Experts of a small language model: 6005 steps.
Below are experts of layer 5 (counted from 0) of a mixture-of-experts language model. Rows are named router (the router's row for the expert), up (a neuron's input weights, with its number) and show model dimensions 0-127. Each number is 128 + 32 x the weight over its row's rms, rounded and kept within 0 to 255.
After each expert's rows: "comes after" lists some tokens at least twice as common just before its tokens as in all text. This comes from a sample of Wikipedia text that the model never trained on. Tokens count by the router's weight.

# expert 82
router [163 113 100  87 159 141 149 143 158  56 117 167 178 100 173 108 139 168 140  50 101 135 145 102 152  97 170 154  70 145 133  74 154 149 133 155 118 117  81 129  89 119  67 175 125 114 125 166 161 140 148 137  87 142 106  95 125  99 115 137  94 153 120 133 100 172 227 161 103 102 184 107 160 145 132  96 138 140 104 197 125 160 105  80 126 115 102 200 146 101 132 121 136 127  81 141 166 150 131 151 140  84 115 117 141 123 120 149  94 132 118 113  83 203 139 122 105 184  88 159  86 124  89 164 160  90 172 142]
up0 [136  36 139 117 132 111 109 172 190 119 171 144 103 141 204 141 149 165 135  96 143 128 143 112 146 117 101 162  83 152 156 135 130 118 171 122 124 167  99 103 101  70 100 151 104 156  90  91 187 185  60  93  93 193  80  89  86 115 132 144 100 114 101 117 149 137 120 161  47 122  89 118 102 171  94 143 165  93  96 153 140 134 135 141 133 126 153 157 142 126  75  76 135 107  99 118 134 118 187 177 141 153 131 110  81 139 147 126 111 169 122 110 132 141  94  82 116 164  81 167 113 135 142 182 200 128 134  97]
up1 [125  84 167  92 171 108  95 131 116 149 148 110 134 120  90 130 164 237 117 163 159 140 135 148 122  92 135 174 144 179 103 128 149 115 162 133 117  99 152  76  98 111  44 178 128 138 121 176 189 120 159 113  83 129 125  80 124  85  82 138 152 125 105  88 101 124 107  72  99 138  95 111 144 128 146 123 145 102 122 165 178 108 105 124 137 179 174 135 106 125 146 163 103  97 144 139 168  90 126 181 150 190 125 139 105 153 126  79 154 202 131  68  85  92 147 131 137 126 169  88 104 135 120 121  80 197  92 119]
up2 [127 109 140 159 150 140 107 102 152 104 148 126 119 122 139 110 132  96 139  86 116 147 143  84 151 134 207 105 123 139 116 119 138 119  81 132  70  99 132 112 118 101 118 100 108 167 120 132 164 165 156 112 111 106  66 195 110 114  90  64  81 128 107  68 141  96 157 179 139 111 191 201 186 119 181 142  81 145 119 153 140 138 182 127 129 128 106 120 188 159 104 102 115 106  98 117 178 177  66 122  88 158 122 127 111 179 133 112 153 166 120  45  82 173 172 128  81 159 115 176 156 152 173 143 133 177 117 129]
comes after: " ", " f", " c", " K", " w", " F"

# expert 7
router [153  98  90  97 150 155 141 144 134  87 154 147 130  89  98  93 137 127 137  90 153  99 176  96 125  88 147 152 125 159  51 145 130 126 134 120 167 187 118 179 154 130 102 199 107 144  90 109 149  85  45 147  99 164 169  86 103  46 167 143  92 105  99 109 103 159 199 149  97 127 168 120 123 145 120 129 109 122 120 151  60 161  62  55 143 143 118 106 143 147 180 139 138  74 103 171  96 112  84 114 156 131 143 113 146 160  95  95 167 159 116 134 110 125 114  85 124  99 163 183 124 136 100 172 131 155 115 150]
up0 [139 144  48 101  95 182 156 113 141  77 193 102 111 184  87  91 157 182 122  53 147 126 127  96 153  79 112 158 140 128  94 119 151  73 136 147  99 107 115 165 147 137 126 133  86 113  86 139 143 110 130 166 182 193 127 145  97  91 100 102  48 156 136 122 178 172 122 188 135 121 126 144 119 188 129 150 192 126  89 191 106 137 164 114  83 112 113 119 131 135 222 115 126 129  97 112 145 109 122 118 153 131 140  97 181 102  94  92  96 146  95 152 134 101 131 127 172 118 160 162 123 112 140 132 151 125  84 121]
up1 [132 158 119 149 133 137  31  55 113 145 122 218 134  85 107 139 148 170 157 107 157 229 168 100  88 166 134 123 172  83 102 127 183 139  77 141 155 106 141 162  85 122 116 122  94 155 113 114  86 139 140 153 154 144 134 177 105  49 143 132 142 136 110 113  96 156 135 142  86 142 148 138  94  96 155 119 135 161 141 114 125 158 117 158  43 156 133 139 136 101 120 140 130 113  55 104  85 136 120 136 132 148 142 114 174 116 107 130 137 140 142 175 111 147 172 140  83 104  86 161 134 202 100 101 166 134 156 146]
up2 [150 107 211 127 118 112 153 158 104 133 165 136  67 115 145 104 115 106  90  64  81  90 169 133 152  91 159 159 107 164 130  80 156 151 113 120 139 153 129 108 156 146 134 138 186 136 110  95 105 193 106 166  94 139  37  81 125 102  99 106 115 103 125 110 137 176 144  91 117  99 160 190 122 150 187 141 108 147 105 133 144 159 124 167 140  73 115 111 117 109 161 127  78 144 136 158 171  53 104 149 162 180 186  95 120 137 119 157 105  93 163 126 142 111  97 147 176  99 114 122 178 137 140 175 179 157  85  90]
comes after: " |", ".", " ", " (", "–", " 19"

# expert 128
router [180  73 129  87 144 151 135 144 137 103 116 155 137 101 126 130  96 148  63 137 100 113 143 116 106 115 160 163 159 178 110  80 169 145  94  97 136 125 119 146 157 147  94 185 183 197 140 121 102 116 116 186 147 140  60 101  76 103 102 181  77 126  68 109 133 141 127 113 106 104 128 146 113 149 105 105 131 142 128 159 139 125 153  75 157 135 108  90 156 112 171 102 170 131  75 127 206 173 110  79 126 131 110 120 122  91  79 109 126 114  93 110  66 136  96 169  57 145 113 188 132 158 177  76 168 172 115 112]
up0 [ 98  96 113 118  86 171 123 122 167 137 114 162 124  54 144 111  75 156 124 123 126 120 136 148 109 107 112 105 164 128 121 106 104  92 145 112 141 122 126  75 180 130  88 187 153 164 127 143 123 137 178  94 149 124  98 126 111 115 123 142 117 118 123 138 199 138 125 127 105  80  67 224 163 107 138 137 127 158  41 133 160 117 113 110 124  63 126 167  77 112 120 112  55 159 173 143 188 117  70  87 150 164  59 148 124 118 111 118 157 103 165 151 198 126  78 118 163 174 157 154 147 130 170 120 145 175 143 133]
up1 [166  89 155  84 147 115 154  91 117  60 175 107 166 155 138 157 155 152 124 112 150 124 156 157 149  84 111 147 109 108 128 140 127  93 148 150 101 145  97 178 120 162  71 162  95 108 119 143 137 121  75  66 174  89 112 172 104 136  75  82 107 129 156 107 183 134 144 158 101 117 216 157 167 106 121 109 102 111 128 119 105 145  98 117 134 131 120 138  57 203 156 128 106 122  75 136 158 114 145  95 105 164 189 153  77 160  93 161 122 124 109 152 124 123 122  93 144 130 170  95  92 150 109 151 118 111 226  65]
up2 [122  82  80  87 137 107 131  99 161  92  93  94 173 160 196  99 106 131 134 147 112 120 127 112 141  92  94 128 114 118 130 113 192 149  97 104  89 104 148  78  95 141  88 100  76 131 127 150 108 109 104 121 115 141 122 137 142  72 122 117 118 160 189 144 189 101 157 136 113 153 137 108 158 200  91 122 119 143 105 163 145 119  57 130 153 136  77 212 121  87 160 129 113 184 147 186 170 118 167 115 129 132 132 120  86 123  60 110 130 168 179 156 124 132  99  74 119 150  99 135 126 200 168 155 141  76 130 193]
comes after: "s", " h", "x", " Ch", "d", " ch"

# expert 159
router [137 136 120 134 121  87  67 146 175  96 146 122 167 107 112 106 111  92  87 161 149 162 169 106  81 105 151 128 122 162  93  70 127 164 141  61 112 161  92 145 141 123 105 141 141 176 130  80 121 118 127 133 100  88  66  97  80  82 107 171 123 130  69  59 116 142 184 121 164 146 193 146 155 135 119 162 120  99 169 167 116 138 102 119 147 119  94 112 163 153 112 131 161 163 124 162 185 134  69 142 154 147 107 102 159 140  58 131 182 108 110  70  76 168  72 134  55 170 106 130 111 160 135 157 133 148 109 135]
up0 [ 95 153 120 165 116 149 124 132  56 144 146 155 104  90 143 148 115 140 246  71 113 174  95  72  78 115  93 137 132 139 157 106 143 117 145 115 138 137 137 123 129  70 106 138 135 145  88  96 163 107 175  83 116 136 109  93 105 154  89 138 102 109 149 183 114 166  96  88 181 100 154 114 122 144 158 147 149 103 132 134 112 125  57  76 130 122  47 151 151 182 200  96 117  75 146 123 137 144 128  94 131 143 165 165  70 130 130 157 117 190 153 159 140 177 129 134 105 106 124 153 196 148 147 138 134  84 141 122]
up1 [137 126 129 139 159 123  56 150 154 117 120 174 115  70  88  85  92 115 127  93 153 166 105 141  65 130 168 141 171 118 131 118 160  95 119 152 145 162 157 109  46  90 135 146 172 131  96 168  82  92 166 132 119 155 125  18  94 143 159 129 161 165 133 136 113 145 150 121 114 141 134  83 188 150 170 142 142 113 101 130 169 118  91 100 144 125 116 143 108 169  88 162 168 164 139 198  88 133  78 110 174 108 137  96  83  89 111 163 134 141 123  93 130 168 128  96  67  65 150  99 156 139  81 166 124 120 100 140]
up2 [146 106 117 160  71  97 131 142 133 149 138 126 175 112  92 127  47 103  77 136 150 106 181 168 108 107 110 131 116 135  83 105 108  94 156 141 152 132  91 132 127 177 126 138  98 151 125 140  67 181 106 131 155  91 111 175  75 123 124 132 169  86 149 237  96 108 157  92 124 135 140 109  84 117  68 121 140 144 165 163 126 122  83  86 166 147  92 144 179 168 171  58 174 159 140 114 110 150 110  73 159 164 121 140 158 103 120 163 102 145 138  92 136 208 166 130 134 197  98 134 105 142 115 117 143 146 114 101]
comes after: "p", "c", "ho", "mp", "op", "t"

# expert 53
router [191 135  77  70 106 127 135 152 159  97  99 168 145 176 168  97 157 179  96  55 142 128 162 125  63 146 137 123  69 150 105 113 156 149  80 110 127 139 118 128 123  93  98 182 164 163 112 122 180 127 118 158 142 130 117 136  53  76 174 147 110 119 109 120 147 158 178 158 117 114 156  97 136 119 152 143 148  93 104 157 117 144 160 111 106  91 139 146 120 129 156 130 127 107  81 124 151 144 148  99 155 151  66 105 120 157  35 120 110  99  48 141  79 168 181 136 106  79 105 192 117 164 127 144 131 167 166 117]
up0 [146 136 147 164 150 154  92  69  99 145 167 129 126  73 167 115 117 139 100  89  93 155 152 137 132 105 147 131 117 174 121  58 159 120 116 101 175 101  89  85 129 107 113 131 130 118 145 162 180 116 155  78 108 115 126 133  89 116 164 139  86 159  81 108 125 165 150 137 218 133 188 122 106 109 133 171 167 112 159 154 188 144 138 174 141 110  93 116 127 101 118 145 198 114 124 110  98 118  97 123 118 193 112 133 100 115 114  51 173 145 103  89 126 188 152  99 131  85 104 169 212 105  91 141 126 124  60  89]
up1 [180  98 174  58 138 139 130 173 160  58 181 105  56 125 149 108 108 145 109 103  99 106 136 135 126 145 113 141 131 176 120 132 175 174 106 179 114 129 114 138 107 164 162  87 173 115 120 106 120 127 101 173 168 160 160 144 116 122 134 159 132 169 155 132 144 108 165 220 143 134 116 180 120 114  82 103  89 117  66 123 196 147 193 141 170  82 146 104 138  79 122 134 151 130 113 106 106 132  95 166 115  71  98 103 105 114 109 115  98  76  75 128 110 129 125  69 134 171 120 179 103 161 180 115 173 132 121 110]
up2 [143 122 157  93  79  99 134 112 137 114 144 158 167 128 162  85  51 168 157 133 148 100 127 173  53  62 143 163 148 149 141 129 110 129 163  95 150 130 158 112 141 122  93 171 110 145 118 127 146 157 148 163 157 124 132 132  83 101 156 139 117 181 140 112 171 129 165  88  85 114 101 112  72 148 184 162 122 132 116 156 109 102 167 115  86 184 148 180  97 162 132  81 170 126 153 161 155 119 139 115 173 129  97 114 117 142  48  30  71 128  69 136 186 103 161  76 118 129 152 165 139  87 138  90 115 111 142 133]
comes after: " |", " the", ";", " and", ":", "|"

# expert 113
router [166  95 107 112 155 146 145 156 192  89 156 145 145 134 148  71 126 159 128 105 147 138 162 154  89  98 176 128  90 170 109  65  86 132 133 192 110 137  70 151 165 123  85 204 106 168 105 128 141  97 125 163 101 116 127  99  69 127 166 133  70 161 114 103 102 121 199 169  63 128 172 134 139 151 128 119 128 150 111 151 150 134 144 121 190  78  98 145  83 168 163  41 118 183 124 162 156 146 140 158 153 103 122 123  74 127 115 150 114  91 126  88 126 136 138 147 106 149 134 150 155 149 106 173 134 195 144  91]
up0 [191 134 127 147 160 116 125  91 136  33 133 145 126 171 143 115 121 160  94 119 155 170 126 114 141 179 156 117 105 140 117  44  89 123 140 156  47 148  94 102 149 116 154 111 170 125 136 144  98  83 133 125 134 170 117 131 153 124 140  88  85 153  52  88 144 151 170 143 132 106  83 142 153 175 151 143  66 165 117 173 133 128 166 105 126 141 127 115 119 161 103  94  65 185 120 163 165 110 156 115 105  89 170 137 173 137  98 192  91  95 138 144 136  99 140  98 101 144 138 156 112  93  95 143 186 134  67 186]
up1 [138 138 157  69 171 160 159 156 125 185 167 125 120  86 126 140 125  62 162 161 123 194 104 152 147  84 127 114 177 137 160 113  70  78 151  20 192 128 158 143  46  71 113 165 136 163 123 113 151 147 141 205  83 122 138 100 138 164 137 124 118  80  83 150 109 127 133 118 122 100 147 109 163  95 137 123 150  97 112 146 176 160 134 121  84  88 103 139  83 168 129  98  99 152 131 136 113  76 116 163 129 122 150 131 130 152 107 123 106 176 136 165  74 154  99 111 125  56 140 123  96 108 152 119 117 130 158 108]
up2 [116  89 127 154 174 150 125 146 129  70 125  86 148 118 140 124 122 109 138 154 134 104 153 128 178 110 118 122 164 136 120 158 175 103  97  93 110 113 175 182 128 168  93 136 172 237  69 108 150 147  97  99 132  91 147  99 114  99 131 173 136 164 105  97 112 123 155 103 123 128 151 187  91 146 137 143 172 183  77 141 132 124 163  97  74  82  59 109 105 118 139 172 139  81 124 172 132  60  65 177 139 126 152 132 171  95  95  99 147 165  90  89 125 126  89 136 113  86 143 141 101 175 104 144 154  86  69 113]
comes after: ",", " and", " the", " is", " as", ":"

# expert 44
router [129 159  75 106 113  95  64 185 148  71 128 133 126 133 146  73 105 156 108 154 121 117 166 114 156 125 157 136  98 167  97 122 179 114 133 127 126 122 118 139 113 105  78 166 100 128  64 103 165 131 104 189 131 100 110 125 161 109 147 127  50 130 120 114 157 152 149 199  66 148 164 105 102 145 118 114 151  88 142 179  93 184 158  82 123 107 115 110 119  77 123 127 127 122  97 186 169 117 153 143 174 109  90  88 112 100  99 156 184  98 119 127 104 169 120  93 145 139  67 216 119 109 127 197 179 132 127  95]
up0 [144 113  91  95 111 132 118 119 188 131 149 123 115 139 107 137 176 191 138  85 103 108 161 145 138 131 108 143  88 185 114  97 192 131 160 112  97 143  82 188  49 254 127 140 140 103  93 139 150 140 139 169 173 138  98  58 164 115 161 172 148 121 113  69 159 146 135  62 151 114 154  88 137 110 159  98 113 107 127 162 115 152 140 112 178 152  82 108  84 117 124  96 135 119 111 146 143 152 162 150 170 101  91 177 134 160 108 130 157 113 129 107  92 155 171  92 131 114 126 132  66  94 144  99 113  84 125  91]
up1 [123 145  80 109 148  73  73 125 103 134 160 116 123  89 133 124 112  80 103 126  78 127 140  63 114 138 168 120 163 167  77  92 132 138 120 162 132 242 170 115  83  75 152 132  95 131  99 110 162 109 173 153 148 105 145 148 117 138 146 165 114 140 111 116  72 162 129 111 179 102 161 150 103 186 115  95  97 140 133  76 181 167 126 119 175 162 138 126 129 160 115 108  70 108 111 144 120 181 149 106 108 114 130 105 145 163 113  99 115 147 115 141 179 170 128 139 174  68  69 150 139  71 206 127 112 121  76 138]
up2 [ 96 148 149 102 134 175 100 186 130 123 190 172 136 118 165  96 104 158 122  98 160 118 150 103 123 139 160 120  98 115 103 131 130 111 109 114 186 181 164 180 183 104 112 139 107 155 101 121 174 142  88 121 236 152 112 114 108 127 126 113  98 122  47 117 164 162 142 136  97 132  95 120 160  89 104 157 104  80 125 116 102 148 165 137 178  62 110 150 131  94 120 172 112 104  82  80 139 130 131 132 151  93 129 113 156 187  93 122 147 186 101 107  33 127 133  97 123 156 107 168  81 187 106  86 114 145 122 135]
comes after: " 1", " 2", " 3", " 4", " 5", " 6"

# expert 69
router [186 111 122  96 119 158  60 174 165  74 145 127 162  73 181 123 105 105  86 138  89  95 111 104  94 160 111 147 140 193  60 121 154 127  99 125 120 154 158 166 188 134 115 157 166 158 125  62 112 150 130 152 148 132 109  88  86  68 103 115 122 120  26 122 122 175 177 155  94  90 153 151 172 119 161 142  94 100 118 139 125 126 149 108 152  87  92 109 178 153  92 129 137 101  98 143 143 116  93 137 171 116 133 147 134 108 126  97 161 134  63 103 110 163  84 110 108 104  90 195 110 153 149 163 151 161 110 119]
up0 [153 170  64  86 169 136  96 162 144 119 165  95 154 132 124 149  77 109 182 126 183  83 142  81 122 148 146 152  89 112 180  70 107 153 162 124 127 119 179 173  86 159 118 168 135 159 170 138 102  87 127 159 138 108 118 130 145 110 177  93  89  85  90 117  75 146 155 145 137 114 152 146  73 124 116 102 130 170 131 115 105 177 138 113 104 129  88 135 131 154 134 146 107 104 132 205  56 139 170 191 113 103 142 174 139 105 119 150  90  59 112 121  62 129 176 139 118 123  99  75 113  97 156 125 139  53 120 133]
up1 [135 155 132  58  93 144 102 128 162 106 155 129 102 132 131 130 106 147 164 173 150 139 127  55 152 158 161 127 160 104 104 165 145 163 143  83 139 195  46 176 164  58 111 230 136 116 126 152 230 111  89 126 119 116 146 151 140  45 132 111  94  98 155 134 164 125 142 141 149  97 106 200 107 102  81 104 107 139 137 128  57 148 101 117 147  85 120 144 154 116 104 146  93  75  92 160 141 118 124 154 127 117 163 124  99 120 143 168 139 112 102 132 104 165  95  98 131 135 134 171 128 114 109 132  77 139 118 134]
up2 [102  71 125 152 120 155  92  69 154  49  94 170 154 138 147 126 119 115 101 156 103 140 120 147 173 120 116 164 161 155 154 134 148 137 117 148 164 186 141 155  90  95 102 118 150 165 111 169  81 147  52 139 131 152 106 113  69 137  92  45 102 102 124 163 133  90 110 141  81 117 146 217 154 150 176 176 148  95 128 156 106 140 193 126  68 130 120 136  68 166  83 138 149 131 104 116 156 102  93 125 144 136 117 115 157 100 121  92  53 138 124 120 122 162 109 150 120 173 116 207  96 151 152 127 139 114 158 128]
comes after: ",", "th", " to", "er", " of", "st"

# expert 35
router [174  74  64 111 151 148  84 163 148  81  97 134 190 140 159  95 145 168 146  72 134 106 136  81 123  94 167 143 121 137 109  95 145  99 133 125 106 158 101 155  45 114  79 190  98 131 102  95 142 132 107 190  86 155  79 112 111  58 153 133  90 120 108 135 124 151 160 191  98  98 151 149 137  88  58 121 147 157 118 179 155 126 104 127 120 142  79 160 118 137 135  77 130 165  83 161 152 169 119  92 178 188 144  67 119 142  99 107  90 130 108 130 145 177 127 143 114 144 108 170 108 147 140 147 109  83 144 135]
up0 [121 130 124 151 112 113  85 108 150 109 100 147 113 138 144 102  96  85 154 140 123 141 126 139 144  99 200 116 112 174 139  24 163 171  92 190 146 146  83 122 115 108 120  99 119 146 175  86 137 130 149 146 116  80  91 128 146 104 151 169 172 116  83 107 206  99 170 126 155  21 139 115 134 137 147 134 175  88 103 132 111 150 170 141 105 134  96 111 111 180  94  80  95  86 131 103 166 161 119 167 122 147 158  79 100 116 125 170 115 143  97 129  82 161 134 117  94 126 156 216 156 111 132  80 131 142 173 107]
up1 [187  90 133 147 160 167 103 116  79 154 113 191 177  91 152 122 136 115 123  90 108 128  95  90  84 140 156 168 161 133  81 106 141 136 102 143  96 171 144 115 135 122  96 197 202 120  69 104  44 120 114 135  80 106 141  91 139 116 131 196 135 134  84 112 140 159 132 106  68 173 114  95 121 119 139  55 172 126 150 154 178 133 108  83  99 102 119 136  98 200 128  62 137 124 151 137 201 120 129 144 109 141 114 154 175 129 106 144 113 185 118  94 152 136 116 167 130 113 166 115  61 126 111 119 144 109 142 132]
up2 [112 139 109 104 123 182 111 169 113 177 141 129 122 115 160 108 104  60 122 150  96 142 166 143 116  76 106 140 136  88 140 140 211 104  88 158 147 134 144 125 102  69 125 129 155 161  74  59 136  69 141 119 127 163 135 113 114  93 170 119 127 155 143 122 155 140 141 147 180 132 172  95 163  86 128 100 200 148  64 122 131 101 119 150  47 142 107 113 122 140 166 107 149 144  78 180  85 161 163 107 160 106 137 155 156 132 137 121 159  81 112 122  31 124 160 139 136 107 102 211  99 158 103  98 168 139 141 142]
comes after: " ", " S", " P", " p", "w", " W"

# expert 130
router [109 127  95 113 115  59 104 141 189 126 143 150 139 119 114 143  94 166 107  97  89 123 165  61 108 158 157 184 144 141  95 129 111 136  89 157 143 128 105 151 109 116  66 165 138 175  48 115  98 141  65 151 140 117 108 120 151 103 121  95 123 162 107 150  76 203 171 139  73  89 129 132 132 167 117 121  93 143 123 159 162 113 147  97 118 139 106 177 131 135 154 125 142 138  71 185 148 131  87 165 207 199 143 148 120 134 103 139 122 148  76  94 106 173 125  83  61 142 116 139 138 197 100 121 105 154  97  92]
up0 [112  58 128 111 134 156 131 146 135 126 105 125 173  66 158 146  79 118 154 128 127 125 134 121 117  84 144 111 160 101  97 129 165 111  85 126  87 153 125 101 138 182 144 145 133 144  82 113 148 137 107  96  95 138 101 111 148 116 130 112 135 181 152 126 165 181 180 148  60  82  92 184 215 155  98 109 160  69  94 115 164  98 145  93 114 110 140 148 200 127 123 123  84 151 154 137  86  64  96 161 154 133 119 145 152  67 126 122 104 117 168  75 171 189 151 104 145 171 101 159  93 131  78 141  87 160  67 150]
up1 [115 120 141 139 122  77 125 129 169 179 109 117 117  85  80 148  92   0 100 110 119 185 140 176 156 122 166 122 176 202 174 140 131 106 145 123  96  36  66 137 126 123 101 153 155 144 148  67 187 109 131 100 132  93  80 117 139  85  74 149 107 160 106 116 129 148 126 122 129 159 119 164 191 130 182 105 161 114 149 154  61 120 162 113 120 115 139 152 119 105 145 123  92 142 126 163  97 118 147 139 130 159 141 104 205 170 120 116 151 165 138 158  88 164 148 108 115 117 121 146 121 142 135 110 126 126  83 106]
up2 [158 156 132  94 162 200 171  79 201 160 181 131 155 109 137  92 133 161 167 118 106 152 158 168 162 126 128 118 148 123  86 138 115 164 110 141  53 138  43 115 111 144  99 150 186 147  53  87 124  89 113 124  43 177 131  94 126  83 182 143 162  76 173 151 148 110  99 124  97 121 111 143  89 100 115 116 137 127 134 144 173 121 130 139 122  92 121 170 119 129  72 156  70 126 131 143 146 113  76 116 175 121 127 120 116  51 118 143 146 114  90 162 126 157 118 136 139 113 165 119 140 165 183 112 159 101 108 120]
comes after: " de", "n", "s", "le", "en", "e"

# expert 89
router [147 122 107 130 116 131 112 204 176 146 138 153 101 109 164 124 125 192 131 119 142 101 180  71  71 110 151 115  75 154 113 103 152 190 105 139 132 194 134 144 170 131 132 168 114 155 116 144 142 122  95 118 132 124 146 104 116  87 144 164 121 109 111 159 145 131 157 157  59 117 112 119 125 103 115 149 181 105 104 133 146 165 102 111 166 119 128 190  80 180 138  40  93 153  69 179 171 124 148 158 147 123 104  68 114 131  76 147  98 115 124 173 158 215 120 127 152 120 110 214 111 151 172 163 134 108 110 117]
up0 [133  79 127 146 154 156 187  84  72 137  83 160 113 126 192 110 164 102 117 112  90  90 112 111 125 169 191 182 159 137 121  19 177 158 119 136 138 141 113 190 116 106 102 118 109 147 105 135 115 122 147 142 130 130 134 171 100 119 150 198 128 143 161  99  56 113 156 142  68  76 102 100  79 139  70 108  86 111 159 145 156 136 127 144 145 150 143 155 109 159 107 114 113  84  41  82 134 158 125 110 165 147 114 123 119 120 135 101 116  81  93 166 151 162 151 127 110  92  80 161 177 160 155 125 132 105 141 116]
up1 [136 145 137 112 114 138  81 135 140 134 116 215 190 125 124 147  54 117  79  84 112 169 129  55 118 112 135 131 125 204 139  53 119 132 132  92  76 161 158 127 153  97  78 161 158 117 141 171  88 141  69 137 123 162 126 147 100  46 111 127 110 108 119 125 152 143 158 138  94 114 156 161 185 110  96 107 160 173 137 128 115 121  70 111 159 119 129 221 119 133 139  88 140 108 105 118 132  83 147  90 127 162 119 117 105 148 167  48  90 130 165 151 127 109 102 128  93 185 101 145 145 152 136 148  95 121 138 148]
up2 [124 163 156 109 108 102 141 132 177 130 135  89 147 147 199 122 118 193  92  97  83 191 175 122 119  62 195 166 148 195 134  64 100 176 134  94 122 137 104 105 142 116 148 114 122 104 127  81 156 165  31 155 139  85 140 122 188 112 150  92 123 133 158  91 142 114 148 155 132  70 157 141 121  78 136  91 166 130  81 141 133 158  93 137 143 130  82 105 144  60 138 133 120 122 110 123 134 105 114 159 120 157 123 117  68 164 167 100 123  91 166 131  96 191  76 120 135 120  91  91 120 170 132 108 132 125  92 146]
comes after: "\n", " the", "-", " of", " \"", "."

# expert 83
router [144 166 165 113 135 146  85 117 175  90 139 170  84  98  66 133  92 138 151 115 118 168 179 141 112 139 160 170 123 216 110 115 183 152 105  91 126 157  69 187 140  91  85 166 117 161  67 127 137 102 108 156 139 119 151 158 122 106 102 147  83 148  84 123 172 148 163 108 131 104 150  96  98 126  99 132 119  73 189 168 119 135 149 105 128  70  96 109 105 118 114 114 141 126  63 131  69 108 130 179 157 135 105 115 118  66 126 129 149  98  83  97  72 174 122 118  88 168  72 153 143 141  82 139 133 121 162  80]
up0 [133 109 155  92 167 128  86 116 153 156 177 138 168  56 158 152 146 114 152 167 163 162 128  89 113 214 157 152 134 193 159 131 107 134 119  78 103 140 134 119 141  82 122 127  93 176 130 138 174 128  56 121 170 173 164 131 115 114  38 119 137 113 146  77 151 136 153 101 104  95  95 149 112 106  98 115  91 133  78 141 117 136 149  62  93 120  78 141  93 156  91 117 144 115 129 154 121  95 144 196 218 138 119 131 121 139 103 111  83 166 111 117 159  79 101 115 144 145 145 152  73 118  85 167 165 117 122 109]
up1 [148 141 129  75  94 181  87 159 205 172 131 127 130 138 102 123 102 164 121 125 103 158 213  94 135  82 112 135 152  63  92 120 161 108 222 130 118 168 163 141 109 115 127 138  85 166  94 186 132 124 117  97  95  94 119  89 153 131 123 152  82 152 110  60 110 107 190 109 108 101 148 119 127 137 104 169  84  59 129 136 177 143 100 129 137 109 149 156 118 114 142  96 155 132 135 133 134  91 134 147 146  84  91 128 109 187  90 127 139 132 129 124 141 114  74  94 155  37 125 135 166 163 120 145 132 194  93 109]
up2 [130  97  89  90 150 116  94 176 142 169 131 121 141  93 164  66  68 165 120 195  99 169 139 124 121  69 124 178 176 101 125 187 154 135 120 170 112 135 108 102  31 121 200 129 101 137 114 168 158 150  83 168 111 129  80  91  93  72 125 101 110  89 170 139  96 143 133 139 128 135 166 138 148 192  85 132  81 108 140 138 122 133 148 121 127  96 155 164 152 116 147 140 184 142 113 176 155 116 148  96 104 176 119  83 149  84 159 120 120  94 130 109 122 165 135  38 100 152 118 104 121 151 121  82 127 139  94 140]
comes after: "b", " b", "ar", " g", " B", "or"

# expert 143
router [141 152  86 127 127 109  75 143 188  85 137 169 118 162 102 108  86 135 137 122 157  93 165 144 100  95 206 141 150 165 138 103 155 107  94 154  87 142 108 138 117 133  85 196 154 147  88 127 178 157 128 149 146 132 100 144  99  93 156 128  74 177 117 100 161 132 129 139 130  95 150  96 150 128 142 106 156 106 156 165 122 173 149 149 117 129 123  99 171 190 181 118 129 182  48 141 153 144 111  72 208  70 111 101 102 105  80 132 153  51 138 131  81 162 154 112  81 111 114 179  96 150 110 140 105 160 131  87]
up0 [129 146  87 131 155 150 194  78 167 115 176 135 199 113 155 164 103 102 175 141 124 143 121 144  95 172 163 151 145 159 157 114  88 111 142 128 118 185  76 120  86 171 108 176 129 163  53 138 151 151 126 118 174 183  96 102 108 102 115 114 138 194 110 149  79 150 127 132 165 101 118 139 130 107 117 117 137 138  89 120  98 129 134 149  66 137  73  92 107 196 124 125  92  89  74 112 156  69  98 130 179 145 153 106 133  99  93  80 111 131 158 128 154 115 101 143  93 142 170  89 114 131 108  38  87 161 152 102]
up1 [122 134 130 126 152 151  85 146 180 134 150 123 172 118 166 167 132  98 108 126 149 126 185 188 144 144 190 140 146 153  74 127 106 134 136  83 128 111 121 142 158 124  94  99 181 135 110 135 102 140 147 116  57 154 136 115 130  61 145 128 104 161 173 170 156 119 121 175 109 166 164 115 160 127  83  56 143 127 104 132 135 153 175 103 106  87 148 156 140 128 129 125 115 146 138  92 154 110 160 162 139 198  71  59 135 114 110  76 179  79 112  52  91 140 130 110 116  96 116 189 129 172 137  89 121 166 102  35]
up2 [110 205  63  80 205 148  57 169 168 130 154 153 165 111  97 142 152 144 108  71 118 109 159 121 161 152 150 112 122 110 174 135 169 128 165 139  90 100  96 139 175 151 125 147 163  96 151 182 127 117 121  79 183 148  59 139 140  64 155 140 111 160 163 166 158 166 130 172 154  94 174 141 161 107 119  93  82 104  64 138 137 152 140 110 146 130 135 144 171 134  82 114 127 160 151 146 165 151 102 102 176 104 103 114  88 143 121 111 141  99 116 151 104 114 119 119 129  57 126 170 153 150 105 111  92 175  83  90]
comes after: "\n", "\"", ")", " 0", "%", "1"